{"experts_per_token": 1, "norm": "rmsnorm", "rope_fraction": 0.75, "init": "uniform", "lr_mult_up": 0.856, "beta1": 0.9}
Below are experts of layer 3 (counted from 0) of a mixture-of-experts language model. Rows are named down (a neuron's output weights, with its number) and show model dimensions 384-511. Each number is 200 + 30 x the weight over its row's rms, rounded and kept within 0 to 999.
Before each expert's rows: a language model's description of what the expert responds to. This comes from a sample of Wikipedia text that the model never trained on.

# expert 5
What it handles: Nordic and British places
down0,185,184,228,188,154,212,181,169,185,197,200,227,199,188,263,191,231,191,165,185,157,240,171,196,239,150,204,220,254,193,189,193,188,173,195,198,209,204,197,195,195,179,195,227,292,236,193,205,214,184,189,197,205,180,154,217,169,190,159,250,175,192,203,184,184,203,215,215,206,187,253,215,248,230,234,284,156,238,163,185,134,210,255,175,231,225,215,182,187,209,229,228,260,196,190,167,174,152,201,233,198,221,278,252,192,241,192,202,207,233,239,213,161,189,131,199,211,209,215,177,158,163,214,233,205,225,193,192
down1,164,220,224,221,215,171,157,181,197,205,152,217,211,167,192,196,233,185,215,179,189,187,187,206,140,225,212,205,216,221,235,163,183,221,195,197,184,222,190,153,202,187,194,255,162,184,238,180,129,187,199,159,191,196,168,180,164,149,215,253,207,175,158,228,196,162,210,167,161,167,230,235,158,229,226,229,196,228,194,211,284,207,266,255,145,190,144,183,211,189,197,239,268,237,205,171,215,198,192,203,239,134,200,221,233,195,176,198,172,225,178,189,192,144,150,200,191,212,152,233,176,231,263,236,205,168,246,200
down2,171,187,149,130,227,214,199,229,215,166,200,184,179,154,235,182,219,177,222,224,275,246,182,170,176,162,221,206,182,202,252,195,192,237,195,164,189,246,174,195,266,195,177,207,157,145,211,195,214,201,237,236,177,203,193,141,175,173,222,229,199,205,247,188,187,153,226,159,166,244,180,165,256,230,196,191,216,229,144,142,211,209,197,243,221,227,212,246,199,158,131,220,214,221,186,178,204,211,218,134,164,173,189,193,191,150,170,224,214,233,157,205,198,226,147,159,186,186,198,151,195,208,190,160,225,176,224,159
down3,246,238,196,182,149,279,178,163,194,174,222,218,198,183,208,195,199,140,198,169,264,211,241,172,192,198,158,193,189,206,195,156,254,229,224,198,237,161,179,195,188,203,165,175,194,141,218,177,217,179,165,196,265,189,188,205,186,181,144,189,218,234,174,220,179,268,167,198,170,183,223,251,144,173,206,176,234,233,216,171,214,178,226,185,236,224,160,167,235,196,190,187,203,220,208,216,239,170,186,177,206,199,189,241,246,238,189,219,252,191,173,244,185,156,192,199,251,185,161,151,217,214,239,212,157,141,176,193
down4,184,194,199,176,189,162,106,155,195,214,185,207,200,211,243,147,154,205,220,161,261,234,216,157,179,204,152,241,220,197,195,234,190,184,192,258,216,194,249,242,242,192,181,175,235,209,216,196,238,198,189,215,196,223,203,241,248,234,248,222,160,220,201,206,231,183,174,207,171,116,223,248,240,248,191,176,162,211,164,172,207,167,223,207,221,190,155,217,166,252,210,198,186,173,204,179,219,160,246,258,190,184,193,142,175,145,170,184,123,216,187,200,223,234,192,177,209,195,163,165,278,237,225,231,222,180,209,211
down5,232,209,242,165,176,197,242,228,208,207,232,196,198,167,207,206,205,217,197,225,207,202,187,200,162,253,207,140,174,164,178,244,277,179,211,162,183,181,210,279,252,207,188,187,227,196,215,202,268,180,199,217,199,215,181,218,200,202,196,215,245,220,169,157,187,215,209,149,188,161,216,204,206,173,175,204,223,208,158,199,161,225,199,221,168,195,94,167,203,198,206,140,143,190,207,185,161,216,216,184,159,218,190,240,155,211,157,190,182,232,167,126,211,197,183,214,212,120,187,200,224,147,172,186,239,208,239,168
down6,126,176,172,227,277,171,209,106,189,184,207,199,272,196,181,199,195,203,240,253,195,204,205,187,162,213,192,209,186,240,150,219,207,236,212,238,188,220,237,250,191,226,175,207,224,178,216,144,197,184,243,220,194,214,210,203,197,225,218,150,214,225,196,197,174,190,210,154,167,182,198,193,192,233,192,194,196,195,192,216,207,175,205,193,184,279,200,177,188,261,219,160,183,171,229,181,193,230,182,303,198,184,186,190,195,134,216,154,268,194,192,149,170,187,201,190,229,253,193,199,169,205,185,222,207,249,217,197
down7,195,254,161,201,238,237,184,186,202,213,173,222,166,239,171,242,180,179,126,188,229,270,197,203,187,206,210,203,180,180,220,246,209,210,178,160,211,132,214,204,209,214,207,214,233,255,235,255,160,180,180,227,211,165,220,168,203,212,211,198,161,195,235,210,177,193,237,202,185,170,218,164,210,239,190,153,205,240,199,185,229,188,201,178,215,227,252,208,188,215,174,213,263,240,207,169,202,229,188,204,194,168,216,186,232,246,187,162,212,232,234,226,212,163,185,161,162,178,222,181,168,201,184,229,220,223,149,231

# expert 10
What it handles: South Asian names
down0,139,172,213,180,200,223,204,171,244,165,207,182,217,194,212,201,192,200,235,221,183,144,204,209,113,184,218,189,239,209,170,157,246,177,190,195,170,213,180,240,251,258,217,211,183,191,234,240,249,233,187,173,147,211,205,244,220,133,198,140,229,208,191,299,214,218,185,201,233,207,197,196,172,184,198,204,207,136,220,236,200,198,205,229,230,176,220,167,200,173,230,207,181,228,187,213,216,139,198,235,242,208,212,185,252,195,215,181,165,152,188,138,161,180,205,207,181,228,211,300,230,222,152,182,203,207,215,216
down1,173,178,201,241,197,201,179,193,143,210,206,188,235,189,196,185,171,216,233,219,216,220,205,154,211,255,196,199,199,191,159,262,187,192,189,210,210,176,159,174,156,148,197,183,181,214,207,260,262,202,185,194,203,194,218,232,204,184,174,155,217,180,245,226,147,154,212,209,159,228,182,187,231,189,179,183,234,170,241,238,203,234,159,156,94,176,212,151,191,185,195,240,223,177,183,202,177,234,256,206,181,203,191,201,218,265,268,175,214,160,161,208,218,192,249,230,165,199,175,228,211,174,222,208,187,250,225,219
down2,219,207,170,191,220,230,240,177,180,231,214,198,240,212,129,199,160,230,194,223,224,195,258,217,167,178,166,168,231,181,215,160,197,180,211,180,227,148,227,192,208,222,240,166,224,218,248,241,199,183,206,218,186,230,144,234,213,182,184,196,205,152,143,223,199,231,215,209,236,145,172,226,246,226,235,225,163,229,182,160,186,177,237,190,234,121,218,175,195,221,193,218,196,199,203,175,169,186,135,216,221,177,224,194,187,218,200,221,249,246,195,183,218,220,203,226,197,226,257,222,161,235,159,205,221,216,177,197
down3,156,162,194,159,154,203,178,223,189,173,125,219,198,215,197,175,217,211,203,121,197,175,228,241,235,187,154,177,264,200,182,163,205,236,233,201,186,181,208,175,223,202,175,226,242,155,246,247,206,220,233,201,133,232,154,240,216,212,215,259,230,169,175,221,194,222,251,204,220,178,200,201,191,202,212,166,167,240,194,240,186,182,176,187,184,230,208,193,249,197,191,178,181,222,210,254,157,198,180,221,263,238,196,183,222,231,176,210,178,266,236,198,214,216,173,199,243,229,207,199,164,218,194,234,169,283,245,236
down4,186,208,230,194,167,200,164,172,200,213,201,148,213,165,229,219,203,188,203,182,186,202,218,186,211,191,238,134,234,190,253,183,236,183,166,176,197,146,178,221,217,177,215,228,150,207,199,226,172,200,92,211,209,192,209,191,206,164,219,201,192,227,200,220,166,171,222,206,163,191,206,169,220,267,200,233,182,177,141,205,207,223,186,207,224,215,195,195,194,173,254,212,194,223,197,228,195,230,207,167,190,189,172,190,252,205,233,169,177,177,197,173,204,179,209,249,213,208,174,198,115,147,224,173,199,169,181,181
down5,214,198,233,218,150,173,183,224,198,167,200,229,247,254,201,210,155,215,207,198,195,191,188,190,203,237,195,210,153,195,226,189,193,195,198,178,199,229,201,163,197,186,253,217,239,224,189,202,228,214,208,229,181,198,245,187,235,196,183,228,186,232,182,172,136,174,236,218,220,195,241,199,226,239,170,211,112,189,172,210,273,192,200,205,132,232,245,195,157,194,222,218,249,113,203,193,175,209,163,261,209,173,214,231,222,188,190,205,187,247,174,182,182,239,186,197,231,190,177,225,173,182,216,195,226,187,172,223
down6,177,209,157,180,193,225,192,179,230,238,196,208,234,204,195,149,204,155,194,201,161,221,172,203,183,224,171,236,242,185,266,218,213,172,223,161,222,257,205,263,191,214,185,208,205,224,220,212,208,168,184,131,165,186,188,150,169,210,179,183,232,221,232,199,179,196,207,230,152,188,230,178,190,168,171,214,173,269,211,193,182,226,163,255,200,266,187,205,250,226,225,150,238,177,153,232,224,240,199,193,219,230,202,200,206,151,200,233,212,174,230,204,153,184,227,207,247,236,202,193,162,184,222,198,241,182,221,207
down7,220,247,168,172,196,188,225,152,216,180,146,201,190,211,191,174,181,163,118,204,212,174,225,146,180,263,224,214,218,230,176,159,216,244,195,192,215,219,231,172,143,202,206,179,268,209,173,189,197,157,209,171,219,208,212,169,229,204,218,156,224,183,262,193,170,252,187,206,202,159,232,230,230,174,147,198,190,161,195,194,180,199,229,171,194,190,121,208,228,207,237,217,188,148,222,208,200,182,228,150,149,187,218,172,182,202,196,240,233,189,191,129,280,232,234,203,219,226,247,150,189,200,157,153,206,185,214,188

# expert 3
What it handles: Headings and math values
down0,210,205,199,128,185,210,208,221,224,124,181,211,236,243,217,177,225,214,246,166,201,218,172,178,207,229,224,204,213,105,206,177,251,190,189,194,234,124,236,157,183,175,220,210,159,156,163,185,191,279,169,219,175,162,251,206,148,147,252,252,224,210,161,217,198,200,198,140,217,168,189,156,206,167,199,203,191,155,195,244,232,210,193,220,100,179,184,219,170,179,209,234,198,222,166,271,174,140,212,243,137,233,267,225,238,185,231,215,184,172,226,203,189,192,177,161,199,200,203,153,233,182,220,217,175,242,216,193
down1,210,179,213,216,215,168,176,195,228,193,207,210,191,207,180,222,174,230,234,221,187,188,157,209,196,199,219,202,201,252,205,199,169,181,169,195,182,228,198,201,196,224,212,157,204,132,299,196,198,153,203,204,203,171,181,191,214,185,199,190,218,169,186,216,191,222,208,189,217,182,190,138,188,194,168,200,226,199,245,203,166,219,207,203,202,176,243,202,261,167,213,210,196,189,180,193,238,269,180,226,161,125,213,216,181,182,252,204,224,191,127,235,157,152,156,146,236,215,203,192,197,170,196,224,235,155,196,247
down2,160,207,180,224,197,224,225,192,215,169,159,235,254,172,218,208,161,149,199,209,222,214,212,187,150,208,227,138,234,180,203,234,193,219,205,194,235,177,199,155,222,226,241,200,253,215,161,150,197,225,207,202,189,225,199,188,222,189,181,165,203,211,186,234,218,247,209,148,224,168,226,216,168,222,231,229,236,209,180,191,216,190,215,126,218,210,228,167,181,101,199,211,208,127,202,144,175,164,179,213,233,170,177,218,233,168,190,229,197,202,195,232,182,208,199,125,233,172,278,172,215,157,149,226,189,217,238,219
down3,184,245,211,156,189,214,185,181,182,220,189,230,174,200,220,222,183,231,162,187,209,208,222,132,179,149,225,203,185,141,223,254,238,226,153,171,138,175,158,179,192,194,201,173,183,203,216,236,236,207,253,195,203,190,170,201,179,181,182,228,199,266,230,251,204,203,144,207,184,232,162,245,210,233,190,234,172,167,185,212,226,259,242,169,253,180,222,190,230,202,252,164,184,211,252,215,259,182,233,172,175,135,230,162,217,157,211,196,174,217,164,208,203,239,157,175,217,204,206,208,250,147,171,193,172,207,206,195
down4,221,224,148,162,281,199,230,162,212,187,210,202,169,203,177,156,212,266,166,174,213,218,181,202,174,179,215,177,203,233,158,154,233,243,186,216,213,189,217,255,126,263,188,232,212,165,202,191,182,205,221,201,198,184,177,169,182,196,172,246,210,142,224,185,189,180,185,231,196,178,188,211,162,186,247,225,267,225,175,185,198,177,151,170,244,142,179,127,178,230,169,186,200,182,223,181,217,202,177,196,230,205,184,202,182,215,178,231,205,204,202,186,232,242,185,173,201,220,247,216,186,284,175,170,229,193,184,209
down5,248,217,184,196,172,233,192,266,218,167,171,187,213,239,189,190,240,231,211,197,202,185,187,197,175,192,206,191,185,172,223,194,201,168,241,174,208,137,148,183,166,158,237,176,192,204,188,176,213,178,222,234,252,180,214,205,242,190,242,271,183,208,253,207,185,217,190,190,241,195,193,211,237,216,255,150,235,192,205,199,149,215,220,174,176,150,190,208,170,225,185,147,175,178,264,204,155,215,173,183,197,169,200,187,163,194,238,159,164,196,177,218,181,177,142,178,238,226,180,218,260,141,102,228,241,182,169,170
down6,190,172,215,241,203,196,189,254,139,213,176,192,198,234,176,231,182,234,138,191,206,194,183,216,196,198,230,277,210,213,189,148,175,195,282,187,203,194,168,213,204,240,203,200,191,222,189,199,143,174,198,207,190,229,213,201,191,187,139,218,170,125,224,231,179,147,199,210,208,215,153,208,182,133,251,230,136,171,202,277,193,180,205,146,152,256,183,202,149,199,222,201,190,221,189,216,191,185,203,203,297,257,206,229,259,174,214,160,263,232,184,200,218,199,171,144,188,221,173,241,220,255,188,168,136,222,178,206
down7,247,198,205,133,231,218,194,225,191,195,192,179,259,169,227,180,209,221,213,159,234,241,183,152,208,221,185,172,188,128,243,182,239,206,235,213,238,133,187,195,214,220,238,213,173,148,194,230,163,223,213,182,182,156,175,183,197,168,243,229,240,149,216,196,220,227,226,231,214,197,227,161,238,198,185,219,183,179,177,212,209,225,164,191,267,173,209,153,200,190,204,158,201,128,168,248,196,178,164,207,139,218,253,165,148,256,237,206,210,242,195,235,153,207,188,189,231,221,179,199,211,174,229,178,216,185,159,208

# expert 0
What it handles: Scores and list separators
down0,150,168,200,169,230,152,234,199,196,179,263,197,227,209,254,170,210,180,186,159,223,232,216,249,173,222,207,213,191,187,205,122,184,166,223,200,180,211,186,149,217,152,217,210,198,182,185,153,207,223,198,175,140,256,193,233,168,150,211,197,164,201,202,182,246,249,228,215,200,233,263,180,220,197,194,190,150,246,255,116,236,174,196,134,177,177,233,218,188,208,182,147,202,149,201,179,240,165,208,181,179,244,207,181,215,207,185,165,218,246,232,148,183,196,255,230,229,202,110,158,166,233,262,145,221,209,184,205
down1,231,189,218,239,246,179,234,215,211,215,245,183,190,162,186,179,211,271,262,163,251,220,216,191,186,188,187,217,223,205,153,199,130,205,176,196,207,185,191,223,178,201,182,185,227,199,189,200,257,275,160,216,199,222,200,293,184,194,169,220,202,234,220,169,196,179,113,224,190,196,250,150,212,145,167,189,199,198,224,193,162,197,246,227,169,179,243,207,219,255,178,186,200,190,181,204,130,179,233,203,140,220,172,188,182,220,200,265,236,234,193,226,224,157,206,208,231,240,126,202,196,273,230,191,227,184,203,190
down2,191,180,174,215,228,157,208,181,217,204,228,222,241,197,184,204,226,249,189,243,203,207,193,176,153,202,170,209,159,179,215,149,220,202,181,189,231,226,216,271,243,195,163,163,217,140,184,192,218,216,211,144,234,201,204,140,221,190,232,207,172,213,166,220,200,226,188,191,171,199,231,172,218,188,236,201,282,218,228,217,178,253,194,234,179,193,212,149,211,163,240,168,239,193,206,180,238,203,194,154,177,228,224,217,171,193,208,203,210,184,153,236,193,242,203,208,184,157,205,174,197,195,195,194,193,244,211,228
down3,212,194,187,244,226,188,204,223,172,193,201,231,202,224,190,203,248,206,145,218,172,191,258,173,221,177,183,207,191,176,233,174,164,189,200,192,216,161,193,156,198,207,217,126,193,176,226,261,194,173,199,207,207,218,193,206,192,232,184,231,227,183,168,157,255,172,260,171,174,253,208,218,206,233,166,188,231,207,167,204,196,224,226,174,225,174,221,203,170,228,190,214,194,232,188,133,160,233,224,229,195,245,239,228,193,171,194,151,198,171,187,231,204,217,216,230,252,224,201,212,184,266,231,154,157,233,138,194
down4,235,285,177,192,198,176,198,218,196,157,208,180,212,240,191,168,164,238,165,228,256,149,149,237,196,197,198,238,157,202,210,218,280,180,162,179,172,171,153,194,183,142,186,231,140,224,223,189,223,134,239,214,175,173,193,187,186,183,162,204,177,174,167,226,176,204,170,209,224,159,192,163,209,153,212,198,208,198,182,180,234,177,148,254,210,181,161,237,194,209,169,215,193,208,200,167,244,225,205,169,168,197,152,182,217,215,155,184,239,204,221,185,192,211,204,209,222,186,162,178,204,181,218,269,211,183,212,142
down5,190,161,226,206,194,150,187,154,192,263,231,175,180,262,205,186,233,179,196,160,218,155,213,266,213,172,230,195,236,218,177,164,206,179,225,229,181,203,198,128,191,158,196,191,263,183,183,204,220,197,241,252,173,197,217,261,175,276,207,203,192,248,251,224,223,211,181,205,198,257,168,183,172,175,222,165,205,221,192,220,217,270,238,193,217,122,170,209,179,183,259,180,124,199,179,181,217,221,164,242,137,226,130,129,213,257,245,204,213,168,212,194,226,214,220,188,215,227,164,201,227,172,202,224,161,178,181,185
down6,152,136,190,183,153,193,175,203,142,211,249,252,237,167,205,205,215,237,244,209,196,197,203,194,240,221,222,195,202,162,256,204,198,180,221,158,239,195,167,195,206,227,164,180,126,151,224,232,200,164,209,212,150,226,195,200,172,235,203,222,195,226,197,158,231,145,239,204,189,290,236,235,208,199,166,223,221,226,169,173,135,196,193,214,218,230,209,192,220,235,177,202,249,153,231,194,186,209,217,231,194,238,225,217,215,206,197,229,162,225,217,269,172,183,230,190,172,255,192,182,177,231,230,136,187,205,197,201
down7,238,143,199,251,254,208,182,166,236,179,217,187,146,188,198,180,186,204,164,191,232,207,205,180,203,164,201,164,187,204,202,212,158,223,240,208,175,193,213,132,231,199,216,213,227,193,187,184,221,216,246,207,206,182,210,220,184,211,151,166,176,203,240,216,142,259,196,213,237,248,220,192,137,154,203,149,177,218,193,211,179,166,183,201,192,240,165,190,215,219,223,270,234,153,177,203,207,241,231,169,206,169,168,182,216,215,177,214,169,176,185,197,190,193,247,167,180,210,230,204,211,214,199,243,224,192,138,187

# expert 2
What it handles: Table digits and suffixes
down0,156,213,229,175,177,187,228,179,167,181,216,172,244,164,238,218,200,187,255,220,213,203,178,185,216,251,178,240,201,183,205,175,197,185,227,186,246,210,190,213,218,165,166,188,168,182,165,215,239,199,181,231,171,151,214,196,243,193,122,195,230,214,214,237,174,249,182,158,183,223,183,211,252,225,194,193,233,228,182,198,193,213,209,199,261,266,257,186,161,175,224,206,233,240,158,178,242,154,193,216,234,145,189,192,193,165,158,185,147,173,243,148,251,171,238,197,184,198,249,191,116,236,234,208,255,220,275,214
down1,207,235,211,206,208,178,204,237,212,207,191,152,178,169,182,190,188,234,192,173,163,180,214,151,242,226,211,166,156,192,174,139,192,181,226,208,158,231,200,192,213,181,194,121,252,168,233,207,194,217,267,168,259,192,167,190,246,141,185,226,182,230,213,257,216,193,207,206,223,182,211,195,232,243,200,136,235,192,198,141,211,264,243,246,169,200,183,141,199,230,155,195,230,215,184,254,192,219,194,182,170,168,181,176,237,186,169,142,217,253,164,196,199,157,247,188,224,160,197,237,180,213,230,204,190,180,193,172
down2,192,228,196,183,240,154,171,194,201,206,198,226,189,236,195,234,158,191,195,212,165,234,183,197,222,212,214,224,243,146,174,275,231,218,212,218,271,137,144,178,214,247,213,239,228,258,155,191,197,137,209,217,239,210,195,248,229,220,192,178,222,241,192,167,115,157,183,196,154,203,179,181,187,190,209,195,235,212,205,195,176,256,177,213,187,199,213,225,249,228,190,175,202,238,281,205,165,230,211,191,184,231,230,218,218,180,114,279,233,188,219,174,197,244,146,250,162,262,177,202,227,208,221,189,184,193,206,222
down3,201,174,191,219,200,195,228,246,171,165,229,194,199,175,228,211,223,174,174,224,252,190,244,158,153,154,202,145,168,240,246,198,219,188,230,145,217,197,152,209,181,251,208,172,201,155,195,189,142,180,183,248,262,215,140,216,170,218,252,224,251,217,238,203,256,195,238,212,272,188,192,194,165,214,180,206,205,197,179,206,194,209,229,210,165,162,213,167,215,190,205,247,231,216,205,170,216,285,158,227,233,228,208,179,176,192,166,220,199,205,122,215,217,175,170,154,193,202,170,149,179,238,212,164,190,195,244,158
down4,205,260,154,179,248,215,215,187,218,212,232,205,231,204,214,191,218,206,224,153,191,233,247,175,190,227,225,162,167,198,197,171,215,257,187,203,218,209,200,202,227,225,179,167,123,226,202,177,237,184,242,169,210,176,181,175,207,166,142,131,168,235,195,198,144,140,213,247,184,221,218,224,201,226,202,192,161,215,196,224,213,246,178,239,184,169,174,224,221,225,152,211,190,177,190,222,175,165,237,181,195,195,245,177,201,231,212,172,198,185,157,199,187,212,208,140,252,173,196,233,258,161,173,217,212,169,205,195
down5,219,187,192,184,219,214,256,217,228,137,179,224,180,200,172,175,224,205,205,141,164,210,205,212,150,236,256,186,211,211,215,170,166,212,217,212,190,232,189,172,170,188,175,206,269,151,183,179,203,256,177,191,224,181,182,189,209,194,226,191,197,205,160,227,258,168,161,157,206,188,204,278,176,238,231,171,174,189,248,183,176,193,176,267,175,225,196,227,180,165,221,179,243,225,245,153,203,228,158,177,229,240,138,212,175,214,218,228,200,214,216,224,169,168,213,167,223,179,210,208,133,281,161,201,165,198,210,145
down6,143,152,186,208,222,236,224,229,224,151,214,190,169,208,186,231,134,143,181,203,216,171,193,207,239,220,150,222,192,279,178,240,167,135,163,165,184,180,211,205,211,155,233,193,223,199,199,219,209,161,209,149,209,198,163,227,179,205,216,208,239,236,242,212,232,198,231,152,251,172,202,220,207,175,213,285,211,165,223,197,231,183,163,182,189,176,218,202,149,179,220,224,273,214,200,193,200,204,244,149,262,195,232,256,183,193,221,178,161,175,203,236,221,131,181,143,248,203,194,223,206,141,155,235,234,165,135,227
down7,193,252,199,154,234,163,187,208,231,181,257,164,203,236,217,196,214,161,192,167,168,213,159,225,194,193,183,195,212,100,185,243,196,215,224,187,180,155,195,207,200,248,233,204,193,221,275,185,191,226,181,146,189,218,204,136,174,211,151,189,222,187,201,236,238,154,193,241,208,195,242,218,239,196,178,147,164,210,193,136,192,211,250,170,193,276,184,264,180,243,192,158,182,207,173,181,171,191,208,228,208,231,185,188,227,142,203,199,225,222,236,155,193,186,170,187,186,185,205,188,217,162,236,189,213,240,130,184

# expert 11
What it handles: Politics and government
down0,200,196,204,193,169,241,231,176,191,153,254,214,199,161,249,173,251,196,210,148,241,206,234,213,179,198,194,257,217,167,200,149,246,174,201,228,186,244,215,241,208,209,202,209,167,156,174,174,170,180,129,181,164,100,239,217,217,228,220,204,223,216,188,209,198,212,165,204,240,162,169,186,190,183,155,239,158,150,228,172,174,156,203,199,181,224,237,248,232,197,149,179,197,256,235,185,211,180,227,223,205,282,189,241,197,170,182,253,235,200,259,175,223,217,203,218,254,230,205,158,179,239,233,184,250,180,252,196
down1,186,162,176,192,163,190,220,161,214,177,209,223,197,201,187,205,175,204,209,154,183,208,235,157,152,185,212,179,224,117,167,228,210,202,232,254,207,191,197,213,247,173,200,250,249,205,165,230,171,228,201,171,226,178,187,200,192,218,198,164,164,250,176,196,192,233,197,194,213,173,190,187,189,106,119,220,184,159,241,195,206,195,186,211,174,189,180,183,179,182,249,185,175,183,207,164,177,191,233,121,211,229,205,260,175,175,201,123,154,223,236,158,217,217,231,219,220,187,236,204,206,161,233,202,250,211,194,212
down2,167,151,208,217,173,271,193,202,240,247,178,211,239,216,236,147,158,185,158,173,229,218,250,231,246,181,194,191,163,183,183,166,176,183,195,189,193,166,216,210,253,162,193,259,222,256,208,262,186,225,193,246,198,228,254,193,208,208,208,213,225,222,201,176,225,229,293,230,192,253,209,206,217,211,169,250,267,172,213,186,231,262,221,224,162,160,181,206,214,194,192,197,229,215,229,180,208,193,163,194,183,155,169,230,188,202,196,211,198,172,251,211,220,212,192,188,224,170,183,226,216,192,231,180,165,165,189,200
down3,169,150,171,135,176,184,192,170,211,143,202,171,189,232,219,221,216,228,249,241,176,185,227,258,234,176,198,206,195,199,234,171,197,179,204,204,229,199,238,227,192,181,207,213,215,194,164,183,248,181,236,204,210,200,272,202,212,145,216,193,220,177,154,118,164,157,223,210,234,245,217,181,255,189,217,193,183,173,111,208,187,123,245,198,225,207,217,215,215,217,187,181,226,192,192,225,170,174,219,184,193,201,219,162,250,232,241,190,273,201,229,238,220,187,147,185,225,250,160,229,216,214,177,198,218,222,199,224
down4,207,178,212,259,220,190,235,213,196,228,183,195,198,179,184,237,196,188,168,197,216,165,182,216,225,191,211,263,205,205,238,196,179,161,187,207,192,220,132,215,210,172,267,151,195,184,236,172,237,246,248,170,217,229,190,186,153,228,181,195,215,161,206,201,248,202,209,203,210,207,222,224,234,184,221,188,236,258,125,228,244,194,219,156,111,261,208,202,187,163,223,195,203,217,159,147,164,212,206,191,240,199,222,217,220,237,215,192,174,172,220,214,245,162,177,163,237,210,228,188,185,164,230,201,193,237,180,170
down5,173,188,212,250,169,177,248,198,227,174,235,219,208,193,181,219,136,220,213,192,191,188,150,164,211,228,260,195,211,179,177,219,232,276,139,212,213,231,162,215,192,194,159,191,139,188,174,139,198,244,236,230,190,177,222,246,255,236,183,207,206,206,192,171,193,250,220,229,215,215,183,207,275,197,202,192,261,130,220,197,249,228,174,163,161,214,237,226,183,228,196,218,191,175,255,234,215,243,245,206,199,205,205,162,156,197,238,191,220,147,202,175,163,159,219,233,207,200,169,179,210,223,204,183,223,265,267,203
down6,222,189,230,135,173,198,199,202,206,165,187,198,187,172,199,155,235,180,185,195,239,287,189,231,202,239,213,207,217,210,223,179,252,159,212,194,192,260,158,176,246,258,164,226,200,202,218,192,229,234,139,216,174,174,203,216,200,232,200,188,184,167,241,218,187,204,186,198,203,215,197,191,161,183,177,211,210,161,164,220,226,157,211,193,216,205,201,181,187,191,168,175,217,154,195,235,262,215,208,217,189,184,219,218,151,162,194,220,179,145,223,137,190,233,171,179,201,189,160,177,154,216,176,222,204,176,191,201
down7,199,190,238,160,136,205,204,161,262,191,217,237,203,147,208,199,188,229,259,173,233,249,208,252,190,204,154,210,212,100,201,211,227,235,189,176,249,134,245,216,238,189,198,228,179,201,199,260,198,186,196,241,206,182,260,151,186,152,138,190,183,143,193,168,211,228,183,180,193,199,256,160,242,178,205,216,212,251,164,152,123,216,170,231,220,197,215,212,249,176,183,177,187,168,215,224,215,139,228,194,219,195,166,179,261,204,149,208,195,245,187,231,234,224,147,213,208,231,188,233,150,238,250,183,216,203,188,183